Below are experts of layer 2 (counted from 0) of a mixture-of-experts language model. Rows are named router (the router's row for the expert), down (a neuron's output weights, with its number) and show model dimensions 192-287. Each number is 128 + 32 x the weight over its row's rms, rounded and kept within 0 to 255. Numbers have three digits each.
After each expert's rows: "comes before" lists some tokens at least twice as common just after its tokens as in all text. This comes from a sample of Wikipedia text that the model never trained on. Tokens count by the router's weight.

# expert 0
router:182138197135137180161135185169178112122131125168083072162108109193058172115155144145118136148164139115152104126174132160151179109171138188149106136143113171100151135122127113177109077196126070120160073113121137176150133117108138165109153129207124151159111130153101135160148170177085097147
down0:124119156100083161126128141109116117112129163119135144090146027165155083116122089174078078172176153155187170150157055156129117138095140135114100157139139160189129124144115120161201077190148129128103148175111097222135138085150088075143112173174127133139104170175095147089099107106125147121
down1:149114121067116112105100160092124150125107025143132149131113127150147133124135099164132109194097157129149124121129109125130087155108121157162176157140144189113129169137153153118119069200171123106108125115094234118159115141134194118109106121114184140136173155131165102117099107103152106188
down2:133144155119129164129123084123104110108173156132148105062130134090164105153139146129181099082110146146173157136105109160120123168137041140066159163137166078102111111145139106064102114159187093177102173125169141146110043143126137109117154171112119104099092096111085075152107103105152105154
down3:127122131175146139132142177151160196126159103155196151123143119048149100119156151105188132148140165109174140191058168087192167083198116104101169104145135163123161115090225138144167165099178078134101092128139143119172184151090116109130107145150139119092119170136107085101094099185145187154
down4:089099124084130080142106065099074115102149104091119124110169152135206131150157116183149135132169145139117157074089154185069151123103033113141189123138153116093135059104190059113152130165144157106151149130132103130162112142113090142145120118127101157125141115109135100153083115154145094070
down5:130102141140126136177173147202141128078140084109112136101108180154083111120131205102100144181097113128162114169123097172141105151129092129151169206131129100131121114149108141081106125138107136130120128148127110141126116132164129126129120112144082131108070133138137158159146109164127118201
down6:136095080100156094092111112095140166179131144171130150111163075142117153131110117140079122084098115149167141133109145154139168138087106091131137111131124134099124136164137103123150113158140121034094130135071136071141118133142142091178111150063137122089145141082113090081095163088113165170
down7:153115090138144158080157147165129100143214071114146119113174075127147137109139141083165126109051116088145087128074128107097099171136106123086140091164134068161156178086086175137121140162143049135163125124155140158164084121151174188160145157117170069081134114096124093159086098183104124133
down8:101149159134145095124111153145202105178107183083088196118169140134113111128053124107115145161137145141096114159187106106166142099129160119177162110085127094125084073182124104139156113196119129172163156155136138140110157120187167149129117204115107126148175127098106124147089181124127120077
down9:131094127133135083152138204129156154067136078160112155117096131129095130130115159144138100125121122190114129157118120110168089102157112075190180120147155081085140140136126103184109139095171053148129178139153143139164169100154186147100135149159155177110136170162160146087121168130114176112
down10:175174085158105138134118156162062123209170129074183169101108081175151182123140147074181103074133122095171128164112150108150130144097150110055061124106108146132137112117173186133156094068083138181204106125141110110170113172155140118172103119206140068118111035112090033103132127147121115193
down11:124129146130119100167115133119043130113135178116099152099114134150080113184163122174113156102112135120177075163115038129108087144088147101119118173141102115148145077133134141172101150141099137093098126148109087153161146207123118104117120104159118164126111098091120151161120099144115104087
down12:071137099166157089095119114139181130209155190121213069101144089153121116168113184128138075129162104125106153106086166119144148150133118111106110128123117062103125113143107154161125144136142128119087144130116104119119129152082180142101103159118180175136110191109131140120125181189155107153
down13:143128133156191134089151117143228125105150150115041187114159143057158142188085140166131120079095187134091112114098216134104140154142175180071189092095144057126071151168116112129160151132137149183086146109107126093136077137147107159121119122140109130084056152069123175107128148087111142105
down14:112086150158104099141202150109117098043136169100088103164171064109078106122169098109135148047103152121083105151073094115107079109109171108155140177122092155127108178124186149126126109141150146145102130210141152132171109125089095159146143093122148153146135141098101120106088078084081121068
down15:115111128074175162155150111132159139137126137176080140176145131092095161132137063133122152149166084106111115149130187138136182069131161147052059132133144135110140074119155073141108144164143091132106106098118150135192070183121122120113177057108101168126121141166108150143133152199131132154
down16:104132092096164081137119145126113076102120091128187091103115029119151118118132173154137130177110089172148146104134086186150145165102105138145158130129115128118104100163064093109205172112075091141125161048138149097160138075141167136151144077130127129136122159065174114201102196131101176120
down17:113192198125126129167181155113127199139114082109113098190124167155163114146121122131125108131136126159094171111136134106152089006126159098135065163154138119207117115128102154178117094148139128117145172099168163135084121153080134125066163134150136135205123107194104160099145125102186159135
down18:075169140131119140163146104158131157107152107122103115159071120096159152139086180129112144096101218114126129092104176066087148047157127127089128127151110200089128135133104168142130124097118092096132090121101168095068092154152158170113111113154148097117117116089155083115175134122151148114
down19:130124104117130098137115182133165100170128166117143132099100142101132137157082100149152137088156101103096059065136083068095146109156109129127138147153150093069086116098101112159149160184107165186172167090109122150149145162128157146155122124155086182117157151143098118115192094176133124135
down20:148152133107189147138075141116085097158129121108107129182166135119111082153099106081135157120096098101103156103124070166129110110151157121089105063079160184155124158145184094134120141155143067170101106041105119110153125113120104153116106143145104153123175133137143105088148136163109119154
down21:195129116092095090099114139144111135131137114125129165179083130112162111116121089108130132116117116089137161169127161130114150121176122114111176134112181205131060138079127154114102135181136129113148121113128122094100110104077062184106085099129071148148133126123092090143132126179169116081
comes before: "The ", "- ", "In ", "He ", "==", "and "

# expert 53
router:131094075117132117062154138158143081133154100099127111114155071173069100142096106120138089131126119080164141112130078134108140176180174115154142122186157158093102138083183095133127087112133112125179117134158095120112165147145176119142087102156105123159090114180066159121143189123111107180
down0:127123085203162139125134167172110118148139127124092120170121215128138100142174100129197158118157135156170067123130055174138119148131084131114116106104146181145094042116186126154114130148141174099125096097148145116164122098123068094104073150100148175187129088138112152172148140212095140126
down1:137147139119108133169105075118098180054101127119124126139076156137157133132176140187096157138167094162108164174148100139142049144156160173137076111171105157103113098112113119112100077079116179082171141132084145159123154136088133125129121119118081150147147173135193192086089147150123136235
down2:181131160140111077141169139131154149144162102148137148119136151172178124192139156118103089086115097126140129152184098164129100139138113116086172132092132136162097141145177158130152155153166092127122094144093114086123086144153124121073105120134103120074102090118121082093084132114149134112
down3:081124117132189153077101139080124166152090101144099153126155134079099203184131141097111163113147082114096113168107104133128117140128144101126154095109133168159161080181161157094117121134140175070149094144165143103128127138168069144181129080136111138135149114099160140121117161176112133089
down4:080082103127089173144158137136140075137111150206150120116149137127175168140119117139138169108081155073120152115084145151218139172130144093118140130102078145169106130146113122114163137082099117172205085146131121136022167131155143186087080113185112158151142164129107114142108117104122165080
down5:102116145064175079143116141134146124100080094159169180132064139114176059147110189157117066155081098109111143124167097057130127079125117146137174087121096072085128131108073138122127101123171167131058176091133085137102112125128150111115164157126146185138119086159184174109102097102107166151
down6:180072155137129090147083196093074131095124164208122141110166114163194124149135123119153152121127138106134131085122069127092125100118144175169139111184069105133136160088120156148172137113171175164077165141118132166144085174125136060156055107167107169121147052178111119119137168134137165112
down7:136167186085154124121112143103116131081096162112139156160094148182119122093129164216129129107103133103192114104182142170127125128113077129120168074118169178147114162167133110088087068130101214160136164141097129116108124105135147154098108129151118080083152069126132169077111137130153175126
down8:100170116126073112130083079115115129065135147137109095119113130136106106122128124084110122149111135129153174193163151137112142124125127104121067118179175146164111146114122083119119131165090081143114070130131095211228106129100119123127105147177133128120135107118088079110145094091078101109
down9:079137131120174163091083143113118098135162049126108155129111077167170081159123146142131151142134097096100148149198144096104179159132140139131138105084136109145158141144185127151152127151126138132075134149131142176177113118179185095154164127160143100129067155153125166094202112107117060132
down10:122122038084107137156123162086142088122125106132106121165159095123169176123108105178103119061154143134121138145163127152097176155089069156166121141165134141146128143101122121117151147086158127151127164146132143212201168126141119102125165040148120155168169179131068137080126109145124103101
down11:157141153080107153170093134201160132160142148109124157167114105132110092114146137151115166157208156118082129081163104101133140115109188165173132122052127126126059117148117121113167107146060101122148109125116104124092149154120155172115123103159103144097122180165160157118131125090133174102
down12:146148082145099172172168135153156159134044178104071162101077164149136099136050207166117144102162158074129059073162128134132123134152138122150140157066150162174121087073125131139108170143120081115165133170118119110161172149132131134133134145118076168104094073113112158069058124138104172096
down13:129094078082128098112102173080158112097096114143102089137086132104125131162158123151046147149173105083123182116118165126077129147130154102149159158135161082102135134133088134106164201144120104108146080102137028093165109137150150148128136124107152130162189085162125162138130129077100095099
down14:113145168149107100108191131121127099076085116131119144069131132118127097208067099142142143135167109146145082053165148117117122150205158119109094113136110091115148103095168147138129168155125119151118126095131079094098127102140059151130166141105097117109128154141130109119124180156077114110
down15:079142152089132099139137116071105071134114116138085159129106088118144090126177095142138108065062129150125167149099170077125093134147166124110155133130176068139118136155152116046177135137121141118085127147136063163138092164102104118140124155122123129132053111161115096090116102100148099091
down16:111110101116133147066177094131138163072168159133091155157142134084103137137133100134130114145135164157125157155090101190161100101111110123117088175151172164152087115121114058091137145107058119172162126163107115096111150076091101165163144104167142085067195142144115134105106115088156136173
down17:143094144139186137129136094183101128117094140136197078112106173155142094108180108121079145101085126155103097133108122117145173168160103170123098154094055092063102182155171142117134149116207085178100152106095106160126115142153132086090172117059141159102098170097165105166100148161079134110
down18:125126129122082178124150151162125112137083121149100135122087087154158156113119133178145123146106106101177158130069083122105126213090087104166122100109127131161127066117143091138133083109097085175195119095066104126118145126034122151183098156116206146157131061147126145170068097141094106102
down19:100115142169180165134082068165153111122104130115113171129153107146120117187143134167153142166136156106132130151134115153157097121163161206104133187181152146088125151133119126137126065131151137129132140161096115126062137095120116122093151119075196163107146077120137141147122093156123105099
down20:073130105094098113124092146162070120172092077068139103081146090129145121148124142085142121107145137183104116115131146140124072179188172110151162125108113086121053107126068129147198110133128153164105133140098128097094123162067138125123170087128078174159094151103082141151152187164100096175
down21:085082090163101098087142143129114121126138099137206161087123130133114110160093052114096105097095186090123096068196103153128165142181173107091082116168106051075143080104105114118127099087056150107073142135089123116052148149109186063134079163129148089122145107101151169078122141099100153083
comes before: "the ", "that ", "to ", "a ", "his ", "its "

# expert 48
router:126099096148122171157125100135150070144081136127098085113136080182091157173171116178109144126132101122125142073159155126156100134129070165132124112144121162077105118085167104133128114144083135148118150095121141121127112104147156140122110117147188109109136151181137157116117085092077107167
down0:157162125164123139134149096102132062089136092092111190164087148106115090106137126106171128109070135063183093127162097072163149081145153148127126148114122102125141131143111179130101151089124076124047161085107170119129198095081162083188135152082183151116196142181115138115156128141136104171
down1:108149118108130097141103130152138161136123054137132168116125023154084052072106075131099083126206138191109135106137116101076163173165114118112172124060084074104133155118139133140112053135096105144168159169088114165060082112161152136122087105068134138102117134116142064104106130098089082134
down2:114129127087132184147170068123086102153124043151117096108183098138149097128137133145130141108164077091087129109119115114148149207140109091077138095076146101119195156123119101121154137125094137168167081087104121110160115188133179102128111147109063108093104133061127067152111138178118106157
down3:105100106124115115130164130189113132184133098118157151094156166122141111093162178119081138117077135088141107101121155100087113062118136161077142168112132132130136176093136160109093096146143137126133120092143106139058192092170116096167138135127106042076184108173131109148160191185166132203
down4:138199118115158133126063113114102163195155136107099122069099087185176145107125150110192146143144082106151111082072136108156060176187181121150131095192088168116107154126104115152151131106104112110173131141037139092151091151148158118122129117126116143155089060171120129081108119152129114119
down5:126128134167148121167144080169086155154077094146134126078074177097104130123158111141128128159132107100157138134151157113103108111176081148208107138076079152188162103144144142108127122129178153113095093155076081131178155129138109168135103148152159080135155125157137171196143084155095154137
down6:182134151107150111091153072120125146105126125139080146078092135149172122127168121115111171190099130107137138146121058127148140111195139136071130112046129140192115134121161177165143068139106143086135126116109049143114125125134103177120136161091115124124130213121139128081097104157133125123
down7:181115134158109198067128092131131092174078164079177140134085095120176125108092131161131107137139132159122073108134102101130099103080125140096089127106154135160150106073162083121079144173062158076126140101074193094159097126098086115087123152144186148093190103145185109137154105097156143142
down8:125166107158103139145121132131079151147135119101153123124092143133123116099155173135159130067078101119182094080066139121132140086138169090146082117167097101106086104148041134121190105080126102108095175116143081145099114105154164149119122057105109131101089142137122138189106124146115150153
down9:096088176177122146138130140148148111097087131065119127091144176147111153147108096118144203166155119150144122071049135135093189180150142124113143105046114156121148140133131143090076131129127119153130115135150167118137113104152176206080095123178148094163123122120113044147108151165095101085
down10:144122161058139121148108121125096140108124100134131138114091134102120116118131209121131149146114168171197108155115120105111134115128131123115132098121077141163136084145149138106143188061129170097124049167109155048194131116107139172180115127162092111124167138110089093158113148087141089059
down11:089098144154195094123116104118178202112109159087137149134082142108132098154128118113115128075135173095104141119111164141105088109129062144129139131104086126139178133149138129164096117107114166125186141135131101146118172138056093120081134160138108185207174143128123076098100115101087146107
down12:113078142108175080145044141138156150093161171157097133077125165104109164181095102124146097114152146177084139134106165120169132127121164193116135169130168153105206182125173109137155112160157099112167175149133061107141109101183144112157170134118138103110125133087128172162102145047072132120
down13:148119111133132170130089119162165145127078160096160226139129145192174105167142161092121122099132164069089135103129104085153185126119154075114069199155156168141101124140114071123092181097151143137133135058134145131144133149127075123100137134090078130138108160098128138089136189142106163147
down14:163159151099081130117190107120124131105159170119138146135090190125149096117159165101116107123105131096119081126079193153159133139117135161139117170139070140162154130116132156058138127099117130159117095136192136109142065143158098136099178160095127162155094165164193135137102160127127182159
down15:092090166164087085179158135150090156169127135172156157173153111152148122201062091096163117154132141181117153128142153073126121127122149117143146113089153113114215141103089058126157113171104127105152136145160095129168109162073149168132094161123139084147130081117146145087147134136129123073
down16:167135160109076085148138142096150068141100135102162118126154195143170155059084132179126127078130069106130133138113118154127189152100187121127102144159137168096168160137152100138119113157149092206165108065186167144126129078109106131051095152149158117140125136134167184129136153115139122098
down17:141107104109118138120188079137173136148185132093063104105069142161145141121171087118077130138108085147122099120163108050116071175122101151146159176111096071113120161144094132122114103144197113105128165126143117134108164148114141155178178134141162191077108100122178093088150157146109139156
down18:109118106104117119109128125093175086117140138155148222109132074117147152105166109152109093143133161112067084152174173142113127106071099112161134154121072090137074095113154137148127175161070091071143156166122096061144139115110076202059205116109146166140170154159141114167089153076065128141
down19:097136080110146165101090106177144178159181104189100170141120110169114127147136146173121059127124106152176149155114114122117163153110101118123089122127082099101145092133097161128110107137113078084139160155124086180142121144142082095166138144068106106073100107075104103127141067141091120142
down20:140136112114118149128140173129204119089089098108093111215183100157136135139109129158191113095054162139127168188113152112085103114131074195155106116132144192141127178142103171163108148113220108105128158117042151083173130079174218144152125089154203117193138144153125114118153097097153076127
down21:102086141181181086191098145071065102113144170176129170136130095098098128144120099155137184136125143130135198155088073147165122143177174084089130154138091135161190121125148103144073111124147121140173133106102120067066093132134116113146136096098115139119107117084172096111109143142145174146
comes before: "the ", "a ", "his ", "its ", "their ", "this "

# expert 16
router:091111144113126151121175086104144124163091175142074099130127153194083152139208175127096197159108073170140114129146125184140170147112135111163133097170134162092117114105148060228146117125131104149152109122125148136125115125116214115183105097111115098147122111119092090156159136120119109082
down0:087078202066122111082083159087164123133213180125143118113153182141112115150105140104083073148177163096056146112169071129108140105127113130119136185084082118118145142141177102161139108188110137129129180150136169079154173132119146112129161144179067137137087116140145085104092150134149102112
down1:093102123098112068124111133114142127094157176098164163128103058142142160083128146072075096081182144117143100125177177161162138104133124143095115138066199148094176141136104141099100093153118142095055135073111129156159125078202128124130099139102116166101143143179153121128110138098188137137
down2:093110138255122139132108085189140097111117123120167136156118172143130165083113145135097028086137110076160126156128111123122160109179132110123185068138058211172128200114184103121146136130072071067144107151158166163126111131066166138095117127117090151144149099104128153112193189108156103124
down3:131148160162168118190166130165159069089112103119162088170110194102092157144167129124099116117163123147099124180146093158132168117160106159120065194169096133179101176137137126134096128106092083132154128106104181131170105145143130141082091129157097162158154134122112093088143111116063140146
down4:129086156124077118137191139135147120122131183186138145123102135160116168099079143140189174129074087100128074143124146122120146124177153135159152135181140123076142100128117151116142101109106133109122164085108132049211153145113117116088142196130140154163133101153087156161162101096103190100
down5:140096091144120165147139154112115127115123144151160098130152087112097142071132089138185137109136126108183133151132166089179141142148116150110128073124141109073169121168169122121145163118104168098175164152158152082144099187163195096125070134152117148124110127132120101095115177094110167128
down6:120125099152207143130134098121143119171148118114157114105136195172149105113148137108183090107104101092109114112137091070116071117167131161102100091122166124166091168148102105098142146145191195131137137128125106099170172147139071120137126094092167071147157133046136122110134111158087135145
down7:136171171175180095141095128139122174113122082134122123138142141133180104077114137123144120164092142179123134125103070153133142133143115118102098140152139148029109133187138176131139172218131176101155136125164183086114086135107145069140135205090157148089156134161141101141133145149134115162
down8:154162070141055162122179158125053087131085088141120148129127155165191186056094156107124137109095122109168174082121110068156147141131142198083097088106120158162126105143091091137094129127093137067137175126120156104086084120144102133120127107083162111110095159143141078146129110128151114074
down9:109097067098135139156128092096102134112115141166128193106151147129151101134120148204169145134168119140110138113105085154150107183132153158094087087167066193097103177143083187103115065083146084099117118099118091125165101137122090147147131126115090110106098095158151133129137171115103080184
down10:096141127078138127126182088132105136109126055046192148148146153143094122118076154149145213128152150154135117105129114081177082126083148103097020139143100114115106180150075149157059128077149103121139176133136151135137162127156139127110148130126133150083135117146156113149132123118073113147
down11:126147108071116134152131097081154186149137066036116142172159135141182168129151080099209186171057158133101136154066141167103136058139182153114167056145129094206138061154138103142135107133089166151131134142131109088143142146122109151118085098143097097154108173085107084121036125088136158095
down12:083156169138033176131094093135139098164167063108114164112137073150080132153113160146138132138114153130164080056094085136153132139142128117084191107121134155096177046126177095107138099147087113127145182180112164129114186130124137150141112086151159172156154085065113143151129122151056112094
down13:084191120102112167138085077102136167121140133161132136165083111149142149214114171199128115104123145152086119155116106137136160105154128140076110164134178138120112069167179169119152076110115142116153109086125180126118088140106063159179150137132072128142125061132094141178182097127088099127
down14:179064106166156115066071107102107111120134141089121139097173149141145158137143136113170187149116130120119092129124142159087125119146201138152168122128167122092159076186129081077031171161128106062116121115169153087104092129123079124185156138154137113124081113109128121200094132122108136124
down15:132088099126109127109057138147101152156174171092172143124096109092099151089097060149120097095135112112149103125171171142168075128164137192178107096183174132140161155092103136126145096103193070161162111152164135117100066105073105114100168161081084131181136148130101130169136134148121169163
down16:109118096118101117158156107144070111173107175101104125116162113167168161107143161097173157156117113106070187122054108098124065187071184122059130119116114119188134159133136061123098099126072149132133091108140076111098088108104112124119153164092070126098111071145115146118120123151107135134
down17:150107126081152170102140175130134204082137102169180112109173124139140129108077130136194140114123132181125138144180122163162083137107178151080127121105117097129131143122166151175122120163169089115109094138126149129157136109131123171174160158106126102109102078122124092138129119106104118098
down18:107100161136146133124074131102125177118106116132137091209095093139155131075169126124098127152146133188083160084141100153096129087164144136060089101135173120195153131131139096143127135199165103096150168098136106127162096107054131142148172144120123157064115094086147166081095152107091057074
down19:087186168114136136079123151146089111100109070112130075150062090120067100100089100152143082062151161135132118110142153127161160145110131119163147140084121117128095096100086182066100145146112212120165121163168170100127153134097162093150159088101181104128085164191187177133094130157150150184
down20:119108108088149134177118091126213098134149123076143171131130132072096130130158167103137144135196112137218130118179161151126151106140112163152060217128101173113197167126152149144124132163104095126184073112134141157100145125152150121097083099140084078118070131109138132124188093125196116109
down21:139131183169090125073088128130152130100089130122155127111145109133097130093147231116130172174088167180112139145105118108087122107171084175126195116117126143155150123126124141123077104160132123176157137075127160107138147068184080113096071075118102103099182127135137182113145153121107127141
comes before: "| ", "(", "|", "– ", "de ", "States "

# expert 36
router:116163125092091205154167130172154096129111113128083091120114176162103158135177153166069153147140094203133150158075095184186181127131172105164142151171138191126161095213169074196124076128083095119133066103121145107135157149122187113105115103119102086152096097114121141153158144125116104042
down0:120077099149118117120218087167108115132114114137175159130095102117095140142111153140077100097112141135085111137063157098117122152115155139146131116109121164109072099173161116099189099098095104175173161095171193192062128133131149163146114119122122180135139080124186126149120128108146123069
down1:146131120125155108073108161120105125159177135153097104114131111165090111199077096136132155107113118131175135091134097119171164131106130120157141113119161121125150153133101138112086143165105128130129084105132119109166090119186181214159171132185123128139140145154132127148130125154165144180
down2:135111084105111184200120175085115125114117083100074173157131117137122149127096125108121190104051144115109188159073195131159141116127074157130145148108111100191112087103147098113127156104105133127120133190146167058148110145143127117131129177151101100074138138194148097116117144152121130085
down3:116142107072112143133151205092052106129152110106180088159093094098055122094149114167109138168121153091088085158094054120119139102124069127109099149199139091138092143126073213165107108129150078134153113172109107148122182095125129152116103138154132128096126183085118141152082109123081127168
down4:116128142100127111113135150150135134110111145133114117148112155093083071113143118158111118143097104142068053110142169148177165097112163126197165125128117119149097149086100109110166160101121133153067131108155114118169150109183142155094103056150135217174133175192135144134117127147144125177
down5:068111070127102110155136129122122164145046134131158089102100132103100114141198133135127184179126166136150166084123205114122182128091112145184135128091120091127053102110193107098161148155074165128107173160074154127165143132182086169146139130088116137177139147099197113099172142109150115107
down6:173074122097112054096152143165045094115086085163107154141140176137173146158099133116152097090153127137163119130080195096061094073121128148083145139131134098162114141114127056115123146116111177105112112095125143094107074149099078136095095140143091138174101100131157149105087122110125085114
down7:104189173144133150144110076152082175101147141175072091163167089111121148145131115130104136110108120125174166128085077161083145175116148163105140033136155153034213082047098150083063079103141139129141131140106190071144132125135148115162131174115075148112126091099074071166127137152137131153
down8:135108137144131130156092144101108148128067156128109118091160164117150147140177201123173157185130178192113135150134206007094055103110113130112184151110138102189132184128131164137136113174116090106123120149116151061091185125121105155134159127173169108068129105083139112103087139138124106083
down9:138168119142131112201118113107109154097141168137148113139110118106111127120200116147087113167150129156111180141162110121114142117102102130138094066168140106129098117135094105101108170077169123115178121095150131145140112129145153136160099102104085177150124198143102164104121138132118115139
down10:094089188154089179131118130135128129086115088058167173162122072114135155196130131134153149135134124139162107104065123099104144121113122151193177127112145135121108156086073173116151154110134188099173092203173123145072144165099072100108119130102100118118149136109125119095190131170131138130
down11:136105165103114110136157118100135125115157081112149105164119138151101103117129178115111099181141166195115108134138099126115122092065130154149112137175071160188163137096102108195068064153104127057107079103137127180083129131123132087163139087088131173153129178155138147106083093106128191159
down12:120126077158140081112157063120127141154197166162129111152170151096106080127147156144135151091199125158074134108130122155096150060104090094091090177096122155125084177222107155186100140186177068110121114151116077102157163118116164158105168132134168087019131125120105081144116149095120146136
down13:167127115167111113148117054189094090093082075125078169086147086132109109154129108129139136138121119132119161146070102126070132173164143168072160125134151119172094126136106078145146034135096141063161146136149143125106067101153053148147130123112098110129170063109065114136073088162133150074
down14:164159144135090130137125151122130179099096098128079131126127132135209114087137166118084118079115156085154114192105115115138174150098103102156104158140156114139174158110166072162122183042142134119108115126142134116103161132104170177086116084155174145152074141077136134131103149111137070129
down15:160157141134132163151136128114150138103100142169090117185139155094145115128117112132075071091199132101136087080137112077166138124084131127123146169150185157101157061125106091151108084125099149108122127130101149141101141144102180148106143130158153115104091200060140172125105112128171136110
down16:124158158172172152201170123165128156131142157093157172095106217178168184194143183149136105151087126070182040119084119114094167130157122181158124114104120122085138124104152116138145072059075145102100155075096110142133148094109119100126123137111175121145096155096142104136126145156165135094
down17:185137126108133142138151188118112087127152158149102154141195155103129086067131109194125051113107113083072090120093115107102088184122132132139162146135164135176115103159147121128069126139106136131088107152174163124161149138156135127181147156128057098088131095122150075067100047097125163128
down18:128135107104184140153150119067132131165156193128149115089162093064126146136120168159116105122107075119138113132147093143080143108092123075090151104179135197150102150169145099143142138111101112141198132134170139124173168145122044044205099150118097097124133153136106132142151146112131165132
down19:068127121105207110105135089139184119099128144112177135065154157145116100076135067092105066153102102187132159129203114133135102121101080138146136134104126158107101138117111103097179135115159107117107157165121127129164163161190194159141122143142185100086178122106121142093150147110110153183
down20:114073130107135133085143173185107118187141054152057178146116125143099165124150128148123087140163116158141169158145093166099066092041142130144136118142124097117099044201135072057151096088088179152103128075155160126128130130144014135156081134135149133142087110125171120173116110129147102083
down21:122129120080137101132147089132163178112166131128129122132105103170128132110151130131154105150135121153172115144051114124115144112159133157124116090106143162173135165165119117156151120164147137107105119111179165120120111146181102122143121103150155066141130141147106106135146144096070034101
comes before: "(", "and ", "of ", "in ", "was ", "He "

# expert 37
router:134137130127116107064128130109190116181185131099123061161181097196124159160085085079159111114124156141172111120136104101165157184145153119160154132156139149108139191079111140120215104093083104110073110124059124104132144175136157108141105158159161126173143102128126149070125143178175153125
down0:134087161107178128151123081151111064132165152130084108102115129125126107101130095187118069081134197130167119129138106151159071153134169122165128131135116118140133075178056109159155125134077169138156158172130115088086106124086091104170128127131120094070113064117144136125098103173137146082
down1:136175140126120167104096111127115152162090157107075129120129181110133136148159152099153131091136108164212122220089114167137113136122108097133082145152126111115154209097070167114126107133134142183162119120104122160150078079129109097180136156106175061162104118111120095091092169138149122155
down2:159131123134099204138128101155120159139155146147176136203110122133145139112147125178186105113123142098123135165154112118106167092101126116191110137165124130158119105093171125144137169174153175087147170118153162138169127121129058085129139162096062132109146112102181171093063134070162150081
down3:188105122167124054028139146129068117077125112177076124112150129080165151138095161140134138116125051142102126152130135123089118178105093099089095141134212152147112118084133103126097158163190154118122126157123153167114105197092114158112144121167079110162117096168129148125131119104096126161
down4:092142198129075124138182141138093139086123094135113138119130136121126165074141092157133155142139064157129107134129122133147107165140130172132143119128110064092150086115165108074087102196135183125175171077085115181141131113116109149105136198122125159147108087120171112122090098186133138165
down5:110141161079154144193131074147147131156136078157105141141179169107158127126108178135115178165144156068179134117146077077097164110148158096138197113122150156134076105123073138091157133130110161089081099069153089120115109128152122122169114111121081123175116075110150122118161162117138085121
down6:140116134103139098131194120121220152151173144169109104180128079063147151153085102149172088137161125126171083100176132149139121107164108147190175103127127110161141107094132214116192106141105119133078110084166091094155110176176127103081126190091160103122163147164152179105138114086134086150
down7:112112140162122115161168129123141141161148080132129141140078153153191109125154121167118123140113110152128167103133102127155184122141134152135178133124157112146134137074126130138094216146132129133123117135108089143110130117161106093177072157087129149155139144139095124123101121089075148174
down8:159140143149092144113146158158166109159110102090127105110132144145133151138140115134184189181162142120130142109131228090079149111085114123180133140144140099126112216088106136179176195176144177160084099164138119177173124105139097126121148140118112136131129110141128128075157135120121143146
down9:137104145125100166115125085138125122127158116157128159161090062156158125116157117055127122198148057110137125112093136169147125133091143148148133078055076096127183110124099154138126049210069131101065140127165126148103108157172130092128114069122160132165160142098137100128197124183136117100
down10:132140103102102083206154095097088134127151112092142139058127144184088142080146148155145134161121069127154104144147155109106122103104103131122128154096154143124155129138145145131181129085166102127110155164110071148100107061110170142162114137106082115184092141159172084132095112155075140113
down11:077157145118162055145119112070154139110119070072171099103133163127064118071052086122129210156104133138147122175175131135134129107144136120108119094139066118076117105134072143136149138104093129106124151117084169136119136108172158114106149128135104096194109193136150077120141174153127153120
down12:160117128069101187154129097092114073139142100125211085090125146077083101072140166103146123143033072146176092116125129064107131131102148102164102194139109111186155190122181142116102114072183095134186100135119138132080081161176124167178137139124164128115143127183087144079164118220105104151
down13:136149140149071141103137091163192078152144113084122108153120146107105151145152101118124149092045058120080135104105230101143177095184119127156129106160134107126119186077154150204112095118168111135183122073153129122111156146097127148105137128141151157123134109150123124162147171127111075149
down14:106109128148137069191179117119135117186147165154114137167116134166116124206138129142165092137173099172111147083175123161173120133173125120106170175109082046130061096090129167163176120176132101169143158102038096110094175125119152163087074120127107097106117029108092129120145094141141140082
down15:081143152118097086141136095168144143093138102141141113135112071160098100147094104160128089088077086145131140094137069145135134160084144173097135167132158134115118150114136105161130128121187076073131172115123142175185115154093104099087089114132135093100087001085124125126110138117095174092
down16:100168156126180153072088189135184120182176138102122170140144186117095174114114178164102104102152140113139093136126100120134093076140164083106097125104153223166094160166138122130158104087119096148162115138135205108132126076130156132161104087161179104130116107096156136107171125138121145109
down17:082135154104145101155133140191192131156100076169130101133083153149114105175151160113099137223144080148123061050160122158165174156157154144166137113109103105127098136135109148040115118157168120107171125153100105088074133144136113136111113139090132170069149174108145153148139146091121076145
down18:148096132122149153150119110173126191110139098201132126105181187155128137193130125118131115117135156170139105162100147079149128155104110103162092139060111130157141143141125132135119148165109142139135104083109095105134104102120088118108100138142120137117166120193137082144117149074158135143
down19:086071141136101162118160160114202085109097176124134154129151150065085113174130111099127174048121147131089104140108116125173112122116142187144113149114102159074164086164106172097095096146122163127110039147137095112109126130159063082122123131075157097118115083140135135084148158111112107118
down20:075145134086146095119151109183115092087135123159110115124152085162125120155100072088087130089140121121129159101162114052128121173068108146123112143086139159079123121170119127107163145103146069086143153083176126103161103144135170085130133159112177154172099080146094181153192128154107091161
down21:059127200101115166103116061114123138150153089091100103140207073088144125116128121117121127124129111178152144182117160188146101118141087078099158123139104091146090080119108104206168175155161162160130137101140128122120094052108114088118151129116127091121151063153095137169166073203115017145
comes before: "the ", "and ", "he ", "a ", "as ", "it "